Experts of a small language model.
Experts: 32 SwiGLU neurons an expert, a softmax router, a shared expert of 64 neurons.
Below are experts of layer 5 (counted from 0) of a mixture-of-experts language model. Rows are named gate (a neuron's input weights, with its number), up (a neuron's input weights, with its number), down (a neuron's output weights, with its number) and show model dimensions 0-127. Each number is 128 + 32 x the weight over its row's rms, rounded and kept within 0 to 255. Numbers have three digits each.
Before each expert's rows: a language model's description of what the expert responds to; "comes after" lists some tokens at least twice as common just before its tokens as in all text. This comes from a sample of Wikipedia text that the model never trained on. Tokens count by the router's weight.

# expert 25
It responds to: Final year digits in dates and spans like 1880 or 2014, month names, plus table pipes, colons and semicolons in infoboxes.
comes after: "201", "200", "202", "0", "199", "198"
gate0:140124153147141127136190141165124159127111084126134190130149132171149138118134157194140086168103091112124132118120156171125076133097136086152061110140159079155152156194099138149088124122176154126158134106110125154130136051124164152136160200079167134065110174065094151108113130216144125127126092128114177130088130171193130107130107139084187112090106145136084156177149145156115095116068
up0:170108144105132077127113215137113126068119092208111168194135115106089121116167118145115118136183069100088102066109157132174135103123123106124139123134159110150142141205138113075095089141150128157139149080177129170165116133102148107115120129153160120131129137154109151143115137160164176030149159132133132145124140063084149108049098140071112055186109088117119118143160121136120150110104
down0:147141115179160085109118073089084124124125159137150120095125111200101098176170085137099085117150123117187093122069145122179133112108136128077109068115144157087133140090143131131127146120124151070131161112105160090143116130166132154060176150189137171083144169131113144094143129135110121206145197180143130142190128109088167178124086098112167134155144162168106148144180166073172107090106

# expert 24
It responds to: Articles and possessive determiners opening noun phrases after prepositions, such as the, a, The, his, its, plus 's.
comes after: " of", " in", " to", ".", "ed", " as"
gate0:142135130056083121098082107139085214119081119071109149088109096119210189148125157200190193082151078101094128138167162116155156072117186143158116137137098141164097111113129103183086167149088111116141125152186196145115092144110128113088125130152138132145111135118089096113151115109144105064181114158105128162144113123168126064145142120140171144124117104135170121121134080119131130147110
up0:144144146081141144088134137104136177136112133080100155147104139091093120091153149101120065176128154156106211148115131149130136086154077141128170096118114102045153188124136149089084201163113104118181126103137122115084121128123142074146155179163176117121090138090170095119204119119119099161139064139090155163125122179122140118107100119067117073107172139120106221113149103144146146093133
down0:131167122130089182102095157170145059147085145155174161135255161131120129118134133127086045174112092107101137098109110101147141094137214129171178134169119099069144134131107096091111136137158110138116140110125148144085164077111100144153127147169118122186145136124148092136064088102116159143147142158112123155104079124169116112120126113124109102127175088111141137156076211162112152132151

# expert 0
It responds to: Vowel or short syllable pieces just after a capital initial inside proper names in lists, such as F-a-ith, B-a-iley, Kub-e-ška.
comes after: " S", " B", " P", " M", " H", " W"
gate0:158201153117151090175132123128141132101155108121074153095159097148132134131132158100101103147109134131118118137128124106099149110096189102109098141052178152102134172156111140163116132115172168132158129124151126063134051125113157178131169088105138130101170116130091101101102119105111162115104174148091161170080145114120050227109025116100132140101074156132150112056137145106124091104155
up0:086167136167182136127114131105210142165122126128103163122135138092131098082207101140140174161162116118154113132149081098103162138142072156177135137094119103185111125144135126151075119115156134129115054098113171058104118110153157077062124132149116157131163101049156103144112107121087112140102157147170121135135142142153110078210051175155158118155127176118108155148164152096119098093171
down0:116100179120108129111107095136158151158128103071151116148099114146131089075125134181152097138165127159124130105157104133138104104119118066104140040168138164118119095185103117127087161185171191148192088091112114133125095132126171125103086104055145189092120137138176157143133109164128210130126077143095166134124082155130123121048156138147099171126113116137087095186080111074115161107103

# expert 56
It responds to: Digits, percent signs and spaces in statistic and election tables, plus row-starting capitals like Turnout, Candidate.
comes after: " |", " ", "|", ".", ";", "–"
gate0:105113097157072115123120095130103097083082126192119109170138082088129151163125093154087170149165161128076186109103105157147140149116182158106139115137137157131163170132122149105140099098116101163132133132085158108124168213111143087133106120129133168210132105165161170096170095152164141096116135123118111070141142086090137160055062078135134147204166083117174101103189150141100156144119
up0:140195167131111107116138104142129104182105095176118082101093094076117100123157075148066113109074080091135117150167119157095087157102101149129114130119077188130075159145172135117148130157115079157115143140161166098144107150084102167107105079182109200147100204114138130136115165102161124101144094118150124129060083121115136175139135102175137152119139057126138094172081147154077089117080
down0:089084144170137121162133137082082112111090157139158095075077114120165124118156200186109111100128130069156139135129081116066170102071170083167075144150162196153197152085131096135156112113168207144111146114107131151157151123122150170129117185141139137139108131174107097119131092116200126118104099122113138156121140117179152109137126127144112091129158178155148142109130084216122186095141

# expert 16
It responds to: Single-letter or short opening pieces of ordinary words, mostly s, t, c, f, after articles or mid-word, as in s-awmill, ex-c-avations, dif-f-use.
comes after: " the", " a", " in", "-", " and", " of"
gate0:105086100108133140094156128132137128098081139170140171110128172118051144151134175110169070122084123129122128112130108119092128121169077163156108150141124106110106089129084153108118128161184165145136158150099122177108189110024115175095190071136076142179107174158114090127141113124143107115123115164184094134184158094070102096118136110152109141107128070158150168133176076165060121161135
up0:053123094157145106127121142189093126109116153099090111075088126119141069110176157208109132100125177159182193134119160147085099121094135137091139090109108176142125130096142166055152141172113129100156172108067148044127130102196098177175128109123158113099138114163118095179168136118130139144115193125135081150152151116138123126128121140148156154150090123195112155107181168113118105151167
down0:172138136171104098159182167140128103117107120125166119120157124109169038149146118151120084162151153143097126187137151095203139164160155137139170197127088073153216099062180107139152090090185132121154130142177112147125134116140107073127093145129123203132113137129082126117150121101139186095115122118148158107195107147224152118137157122136154135149166145097170140121138111145148110153094

# expert 6
It responds to: Pieces inside foreign or Asian names and wh/th fragments, such as A-al-inganam, Le-el-a, a-th-letics, wh-ose, Sing-ap-ore.
comes after: " A", " H", "a", " E", " G", " W"
gate0:127146133162107120086171191149122151061096127116110109082126217147107109156167095132136129144120114156079044083141098120187173082130172130136126092098131090129152132122133129180093094135145152159117136191057163104121134080155145154116124167126190203094117140119141145150157178060158116152171118094115121152105141119152136146106139132110125137152105130191100132172116168102139213169140
up0:150129151133083125098146119133147147103122136121088161150126089155138142173146176116200164176063163138152118120112174167122088152112115055099103058067116101169122089150146165142131102132101132154104112109152066132137096105114136101143065190120119128128165122120107137145115108121084103121105145134141127170006169053163212120088112157121098158118109172151122126081143144107122180132115
down0:118135149181101158175085141166140148096059148117100118128139124211155127073178080122136142132109126126111126068129133144141113137115088107112134132070133147101123166134151170120122056148107187158091109147110090082110165149100098126143154189111073127144181088084124179135100126133139164049099055089060141111153110126145202108126097104156111163147129163168128126120113115154067134093173

# expert 53
It responds to: The r in initial clusters after a consonant, like D|r|um, D|r|ive, th|r|iller, and word-initial gr, tr, pl, fl, Br pieces.
comes after: " D", " N", " R", " T", " P", " V"
gate0:150148092112140114169098049165134108044162109152147230154179135144141122146117093084103141127153077156098128144077137118133143092198101168134074126109082077153122162122164108135195189126106102069148171154140151034095147160153140151175136104166156186104167105087149123112124114092137136182122136085101105097168129124125156149129109122125156127158131152114098133080128142132118117139149
up0:029059117176101093135135114131086164082114152133104097151134101184188122117167138104133100155174164147187151169096085170109151097142127141112147078166100138159112128117148104143176105123154118144107076106127117093149171109164153082127159199150150134159155143111111138152100147180131069142169122115152131106093148167092091091165134155090171175102034104135115128163120168113125154076138
down0:117111151107139091116142178097143150118097108185116065176136166109074130070195177127191135111096131121096105117121138150090151124094161120193115128130117147103160104126122077164131121193161160151133069152106097126138149134153180065151061151080160076090090080140139151165147124164174087113159146121087155166091103143156120115112081196135121140148080118146112154163083114063109113099099

# expert 42
It responds to: Second syllable after an initial consonant inside words, such as t-ro-ops, Arth-ro-poda, Tra-in, t-un-nels, batt-al-ions.
comes after: " t", " T", " m", " b", " c", " r"
gate11:140108087128136092102140136155075179114153090077180157124106162120121126098140124156108090189132115169101110140098147177090073120098148163157121166117110111171135105134162087101123140120114174168141104097061183115225123104147168111099153146077088132212155132067136189124164133128150103101055123154094120069121082111150098125120148161105095163151101145103098186099117109098126160143155
up11:155135040161129193187103142144073151126083157180110102172182099126109147154150091199164163144121127107055127052122064127073155104129106109182163135142144134133103093158118141132145136189155155161128104126143141135131154076123153136118091125141155132084187079088172110110130130142123132168171117194111167149088133145131140149162094089091120154103161125131140167131129143151156129155210
down11:132142120095127130148117145144117139116125085125154102144114144152121154116138110143165140084172126081062137104240135148123101157085083179160091121136136130195075128103128074106167087171091166162155131167125113150068164041088084145149213172109093108137133156124135158119100132113107168147128144118088074169119083092113119136129105079106195129164105140137139116184114137165141144185146

# expert 41
It responds to: Single capital letters inside acronyms and codes (A|U|RA, C|I|O, S|I|ADH), the pronoun I, and symbols like {, _, $, backslash.
comes after: " ", " (", ".", "S", "I", " I"
gate0:100172104171131150144134131131152145088117090153156158151096127170170192099146121102092152176132133116114159159125197118156134110129174102087104174141195099163248182094113128116171126136114186119124062173090170120096118174087141116096141092135155142186121142146147164129082126104123127108117116132093173189175168074150174177128087148124156102107148110122168175137142162140105124125138
up0:166169114079110158093113154128151121119194106164155126083152159132142114146125117085087138158109097165102108113151131087100149124160111121112175187164161096121066082144159087149075144107143160110091124118167169157166136152139133149212094108185135132112163160148119139170138165067120090092084099103131128167154143118071084121133164122169147130132157041173113192102066116105110147115060
down0:180131118091083103147129113133098155130169077098083066091107161129118143176072170100199157112107046104166160153172128089118161134097146100117096135165153171139038156140106208128082147107122156133161138118137111130163123133079151107102158102157142102098122136086132120130109087117103121178134121166133122112100150122165115087060190075124113073090123138091181168071142123104108117136115

# expert 30
It responds to: Digit tokens in numbers, dates, scores, coordinates and table statistics, such as 4 in 40°38′, 200-8, 5–7.
comes after: " ", "–", ".", "3", " (", "4"
gate0:132163153202118085141120084186139047165134132189148143124194129100137147191102058118140125183201135089113189137102122130116101064084129152095117099139171110096144130167087167161172134109121139105154155095132153093106199092103129089136175091102114146134119111150122125109111141092156146192108105112115185162105136156124123060120110125105152095159158106117135129140074124167130154177099
up0:165166129161149099138154103156126104143142124117143123186107167108127098162111122166100109138152102049173155072158134121090107140125111150128141126159177147172190134200165124103072146122053112132050136110137127092087176125090065177107156061120157132182114084098132173133126159145123147138101123143149092100142148100058129150106109142109144141156164131165174077174143124112191176077113
down0:155139113173161093112112141118131108139119096097132133108166090113099063151112150166087083082120141127077177149172113110143186146078140121129152149117170120116137107139138089158108105103107102152162169038148142046100127097137108112121145167140157212125140224111118101083157057128099162183148153095138180089086114155133113154141100153119131171132136107105084105142116195152117085169152

# expert 46
It responds to: Punctuation opening lines or sections: list dashes in infoboxes and taxonomy lists, table pipes, == headings, periods, colons and parentheses.
comes after: "\n", " |\n", ")\n", ".\n\n", ".\n", "a"
gate0:109207168150149118121151088113141156120146093128125124109170114124151111170176100091140095167114099125180178073141117092176100136118071106153144114148115109076166244102112130126125126118202108112131111140175201142155144166178164137084132151164135120180061146112145127132196146092118100100186164121210110132140111132148148077133105149113138082144127130111131114167102119137144108078138
up0:119169127170075167109154173094128164173078176130166172130131096144125093111149159147099133126074159152143186135186092178124128129141133180114217128151106154159168117079132118100094150087068130089108114118156173079155111105123085099126104087172120094108107143144085136151132118185142061127150129132043129156158114099091158108118152120180113077157136132177140177101138147140124166180089
down0:119073158126168150141161120099115156089146101075159100153161118197165120103111089181115105075146139107060094158103161041095081092117095093126088104099185178122125113167175169208163115128147072106118146141122160163073098137145159122126117125091124158129136137100189144145150137138140078121152138101119113164102160175146148106124105131119111143121088121126029059162116135111132104119152

# expert 51
It responds to: Pipes, colons, dashes and heading equals signs that structure tables and infobox fields, e.g. "Position:", "Coordinates:", a leading list dash.
comes after: " |\n", "\n", ")\n", ")", "0", "1"
gate0:146077139114139122165165154215120149133152116105116123174131091086097091180117134167139160174082120113156127146146090112148126061116125124148151121101131153157104084198092120116096168110130163057177149082138071108101112131150065105143153123133121153129118115131071098165053191124149156103170130123045111158168137141144101119145072131158144090166072178144124124159150135086172125081104
up0:114144165084124115092080130100106141122123105058107121098162119148162126154131127150145102117081143168104122058093102174168146140154090068183133105145053140115115121131126172098151138190127112141043160140101050142161139139108125109185114123157121084127134156142123183108143127134107097093113138112103131110092108148043100101192158149127096091058147132090149157115137157111032124100106
down0:083127060086167185112175131141122108104087116091139129145130080153142136157063125139136174119151189107097131095150151148077143131059149114129159143167220148130094103142101132092113117127098138094134168085161096077116085127166106127163122078102137128123117145193128128161127097129089129112152157157118165100100105124169109087131056164162155081121114185100160182199062119091139095135128

# expert 45
It responds to: Single consonant letters starting a word, c, b, l, g, h, split off after the or a, e.g. "c|ould", "b|allots", "l|ate".
comes after: " the", " a", "-", " and", " of", "'s"
gate0:135103141109105071091167092129129123088144118135134084151140127093107069135138108125112148147158115165189138132141131153142166124133144127108133114142164130130121160145137082127037174057124121133092185134136104146079183116082121146162101131119104141084133007116115143149136099120118108085135071154121123111123129167097077145120145141175111091120123048134064176083171098088171194187128
up0:161163101126168123124144131106089116093123105120150126159127128144137113123098111108104159132150162124073074179167164145120161135112182150121182102164120103137080141144092116124098178118142167069151195165143093148132165109112170101104165095095081143108151126134098051118118093182052171145145063111136148193091175144068129120131103125072132078141138134093160078046162175153134090112127
down0:161147074143089191162094137165138151144126123113144109068087140165101117150167093096142145161154187137182110112151157123083153166121091112144117181078081051124151090154135068087099141145153129148131119169135119130145107129144130184088096097095038083169130088156184143109168093097132120159103117123132146060162092145094102099066162171134113162086081076123115145102142142151119142124155

# expert 44
It responds to: Pronouns he, she, it, his, her and The starting clauses in biographies, plus he/she letters inside words like W-he-re.
comes after: ".", ",", " and", " that", " in", " where"
gate0:153127102151155117111113121093172152174095077124093142116117119151139147067143151127102136141183060173136129124092124075144105158094197127166087128110081107115130133126144147101096104157123154113131137141132177124154154109072074115132177077145138154142125147123122108132118124137152096156123120107129110128112189184196194125115103112128158182169094050072131104223120060169081114094065
up0:126113191139165086125099119086052147156168077127116084168111104150132047121147182150109119144095113079119133081149110103094149103136073128126176119089180137123146142163142122149148168196125160103088060147140099169134099153136114105144134187162179161131097117139154118112104100195119139128125108152146080114160139126120087086151110161222116092118160112154088119124092063083089129152100
down0:108176127118169137166091217118045175138142101131118127155153133124110146144145085111139126110135163118188168178144104094153108168128157122114179115155100105146119119080119213167133103152134113184141129172093130064123085162104165100086116147190160126110135124103106076159153153112089185156080115169198064143095120162136055115084154165097164111103122142137126128091142110133103108121142

# expert 35
It responds to: Number tokens, especially year prefixes like 193, 200, 201, plus digits in dates, scores, coordinates and table cells.
comes after: " ", "–", ".", " (", "3", "4"
gate0:095140181108187178134142150113133114074117136130100124093117153110087124070094154133111122119201110114132114055094162156143081113130079160162112140112119182092086094164174090084185102155132066160133075107147083127098115178135136098116111115136162098154140177124125137107099151184140146078065185144164100204097120126148188133133139170126103086147102122065124139093144155111154169121100
up0:149102140127138072206136158101120140157156086164065071146156152134181103151145128146155078152102176114076140083103134163100109127092112108112127178161131110154087111127104138092135141159086072147155123127165108160113051126103138148140163117131190134122049165131119141143147101172162149087110141156128199139146169138127160170115108171140162163106069089121146183178175151109111108102056
down0:151118121146144100158071087154113153088136146079157119166159085160108106101218111115144173118117106099109136133083168123159122152222094164124138172091162086156113168094139136127120076110114133150152098208075134130106152158110108130112121089118123136118118091089051121113133135060097112085151152065130075111148163129082132139112135164138089096106162064163145125112083147061131104155088

# expert 9
It responds to: Word-initial single letters or short stems such as G, P, Co, comp, p after the or a hyphen, e.g. "G|overnorate", "Co|ordinates", "G|erman".
comes after: " the", "-", ",", " of", ":", " in"
gate0:142136175150125167121155185145107097109112117121156115151123111129120184103051100213130092140118136157065131135117107141075155106155115134167076142086168083126135117163123101172123083126163202076109157155133132143123097141154150150097139155081128156151099110175156153085129129168111100130089200069113104126101038106088103066148145151145077129171106113163122139104112177160148143075096
up0:137137146137155084105112123060109123153127093149099114148125080145189125132147092104128172180150114132124108135097156117125132101153150097172091149180153183096122126068166105161123121131087110068220121070102090154098131163131102083133195086081104076078182137137147171113081143127175060089130136094104131098151138132120091160156137198137113134147080130091128157095172177164117103104158
down0:165159151102152127083116103154147178126152132124175108148155091118109107112138173141189095118113121062125199161166122138131170111112133116144054199148184170156127122165069101146112152187091115140129099107123110119107174129127145057172140074095176148123155147080127123125178064146118077159145088164110160116101141121162127114094140159180164180122131176121150128123141181052106132142079

# expert 5
It responds to: Second word-pieces (vowels like o, ing, and, ou) right after an initial s, S, w or sh, as in s|ole, s|ingles, S|ingapore, St|andings.
comes after: " s", " S", " w", " sh", "S", " d"
gate0:148140089159129103147127123177086102101119137153088114140085157154101082183113168143131181166077107125165095192121145174152119133172118145120126095141117089213147128096108149132129114168217174094078100127112139160085044101095151108114134145171136189105157123169166128103110109135098179135168157138220104116146102147151150182174116129099116105184106107075106116164130102149133125121131
up0:149117163125161125105083104116111162105118152086120153142088152114121150156108147084094088196178126142096121129099178105188097120104094133176113152108126125142104162129129081095081178112089139109142133123133105102137150175136101076075153132138053165146184152171106141085090137136126101151162025131181081109123215169091152129075173101135148124132124061149170137165132094136163132119168
down0:134084182135111128078105114121117130114114116125182167148077122148139092093145176134151158140145077088140155164105177085194126095148176108071115073148115190092111177132165112123153160129069092157064133163188194119089204115117108133184149108144176152136127084096133121100191129154166166163066129146126087136173149157155144145181122085129115121107085150107117094136141144139135106100110

# expert 52
It responds to: First word piece of capitalized labels in wiki tables and infoboxes after pipes or dashes, such as St-adium, St-ation, A-pps, B-orn, D-istrict.
comes after: "-", " |", "==", "|", "\n\n", "==="
gate0:147139101120161124062129119176099102134113120100100116148107127067123137137127122207087166121132123139145082137155076145056144161106132161210116113141129123116082216145128115187127096173051193118146086141110130130132193119159117120126103099189176125094150142091130111136177066123070121131110134108142131135125175134137103109108112164187134148158125074140153164123140130186153070074136
up0:133152125125096178160152099091138118147115147114071112166071120151140128161120118125098138149108139107132083101102101102166150122143142190112086189172084146159172139116163161141135123099123089120114158160127166137047181057103141112061124185126176124143128068093108106072116139102131137139073153093208118143135146156177118157119100127141146159120063126141091100194135196169083112107172
down0:151116124122145190138108117128163184175118138136175143127165094088123169134123129123125155128145110183094111166149151107113160123105097143142172129113115122131096162157161130182155088101107085120114094121086100074122177130139091118176141101142159086143156153144180178230139160204149152106128156104129131111112099206135111093112162076142109110077139061116102147057180161132108095055092

# expert 58
It responds to: Standalone spaces and symbols like dashes, $, + that come just before digits, mostly in statistics and score tables.
comes after: " |", ";", "|", ":", ",", "1"
gate0:085123133137116105144192115159113120136119230132128138117168133162111165143078113149129210138117136102105104103110125164204137107192181120100117100164121051096169172143121105112091120202136142147137120129106121127148084104105173123126114168133099102119153069126153238109120157140101114110184128163130152126154074195082130112088149151129117134110182107122104083081109101128113140117138
up0:078107093139161185161104113105145161121129126125116056122095075114061166128135117150184094091131106125103139122183115141097116117103138085156106114139174136121131124147124114084122082091076180162161112156119124154111140075102094106062110135141148118072087125129084156141198101132172135146081091110142172127182112143166163058095200111138124099093070041159120108161144114125150174141118
down0:124162110092073124180149128161187117152110129120110096105172116090172225156090131099151077164162184101184133140161118159073100144119088143127115137162131122170119145143110111170128141078127156131148139176167150072135131120149123127111112090078146136120172156128209140166105149152115109157110122168118099083142096142118165153092143064136235114150126153148147165107121120189070085142126

# expert 19
It responds to: Single capital letters opening proper names, often after commas, pipes or parentheses in lists and tables, like C in Collinsville, K in Kelsey.
comes after: " |", ",", "-", " (", ":", " of"
gate0:118152166171099090108124072061099098124090168198140150150144190116174143170106121120084154105106077093127115134163133124173080133167184119072103126140133142099161107140100095111112171106133160139094165164128068101160173143118124161198137057099154113068141106139183124134060099161148153150141115140125114083120114077131103065129158084140137122146123100081100124144089116171163170087153
up0:146162107116128194133131156174078138178120193118082157101116124170122069094120139214133106167078099148190099125192156136184089132158185184165110134154127093158087101113101104122128093169160128151102141143102124140161164145181171085191106090109129126145127114127146145125129131143151117167067117159188100113133166086092147143163167128112149158103202097147110189171120111131134115135146
down0:097070156135056084145163193140178151096097147123128130153084115163149137148096112081084167099126119145191121145171167124061123110146154120127092145102096071141104136161105067143058094108163124127139104133137105143214083140153094098121173087123129086125108116110145130111102098141059112115148133174131109076175118076144140153122055087155130142139148145112197096138192110099140106125119

# expert 3
It responds to: Periods, commas, colons, semicolons and question marks ending clauses or list items, often just before a table pipe, e.g. "weekend. |", "Stuttgart:".
comes after: "0", "1", "2", "3", "4", "5"
gate0:058073108102064136149124099102145107147119166095104105086077182118130155117095111117086197088131132091160144117128107121119167126068157131115129169073154099125077142138108101126103157122142164119109132133087166134149169143165150140177132080138143158112121101129139109145139066106085087138135093103146182091149087168184135115083183152185152187178162084136090148104077145159178103142057
up0:115161138134120165129112120187145132142104139108137061170068066129126078131187165103106101108143117103086164109117163101181147150084168120111144153098139086040161124181097119167134123120097141120137199056093116122078091151136119120097083112153096082126086135146108142153187102174054134157132107105141079113101118120120194104115148124109164172147087126121154103066123123124135187166159
down0:081160201157172097122106116076154096114210121173115158164116130163133121113104084099109107098124096127203125093123130187169126106128144135125106156075101183127128168138140154141073135077180141144158111140111150151147155194161115065151141139180090100110133114110161121161129160100133041100165110147091092109107153053125121129133079166103124155105173147115124091158093086094161123118077

# expert 40
It responds to: Commas, and, or, which, who, where joining list items or clauses, as in DNA and RNA, France and Great Britain.
comes after: ",", "s", "es", "a", "ers", " wh"
gate0:169146101114123141160101103189184117153089207129137140098087131153131109140115127206125149169132190138118132122136134179056180142136134186128101116167127169078151145155173159172154121148116074112107155151150090124088108146122108146122153129158110128130144113059125171142118127101160168154198108128107134147074149152181122103043071178195105094129175184129114101109138119092124142091112
up0:109122145112135100150096145156100117099168093105106110148125183158088131137067141114214164142136101090162151140143121060118120117126124104148132114118049159140160069124066080083144149136123139125125149174123133198146122062148091094151199153180123131124126155156194158177101120107078161118092095152122158059075090142159092089130102109088128151107127130123087091149171114140123061160127
down0:106121122150114109147176151171100133139112051119142091160108123124112113099149131161171147096102101125086143166114115095113116107098139113149125099157165167086107131157140109087093105027081187159136161111105166107117091092120103068073136167159126087146111132079103128151140153099123173147074086156144138110117142130107006134175143063086133167123095120087184150099150061144135122136135

# expert 20
It responds to: Space tokens and year prefixes (201, 199) before digits in dates, scores and tables, plus score dashes as in 6–4.
comes after: " |", " ", "|", ";", ",", " in"
gate11:111080077134074101126125135104084124160080115149094130149058156078085118082095180079153115182146118180142087107131124132138058158098176125163135130114157114154166183147135121098124131140092154109084133121125160127113152145069166078077106173172097113166120141118178203140087122113146124172147113161133103109144213060125133139112106184196110140176115144139153118098114140176145131113132
up11:107062150071145143147104145066174126172133085141191152075122186148129142104172126091107154114140153197129130114081110073111128130163132092125118134152135112119134171105123072177108137123150146165097180157144128157124105165098138167118155137070081127143150169132112049143117154102117072127105161095107083169064171148205176150121136107172110161194096116072101115110102105098126134131151
down11:080124185141107149090153099178080128087131098163092158107148124148108145151120048207108065114139121169140176087123138183142102159166100088106135157096142116199108144160113115150151069128134080118108103184106153091193167094146088114161155088152182118105140090134121124113108133084162117127217115150154150086108131164120137149146128149113122151113144095151150176194131123128119057141156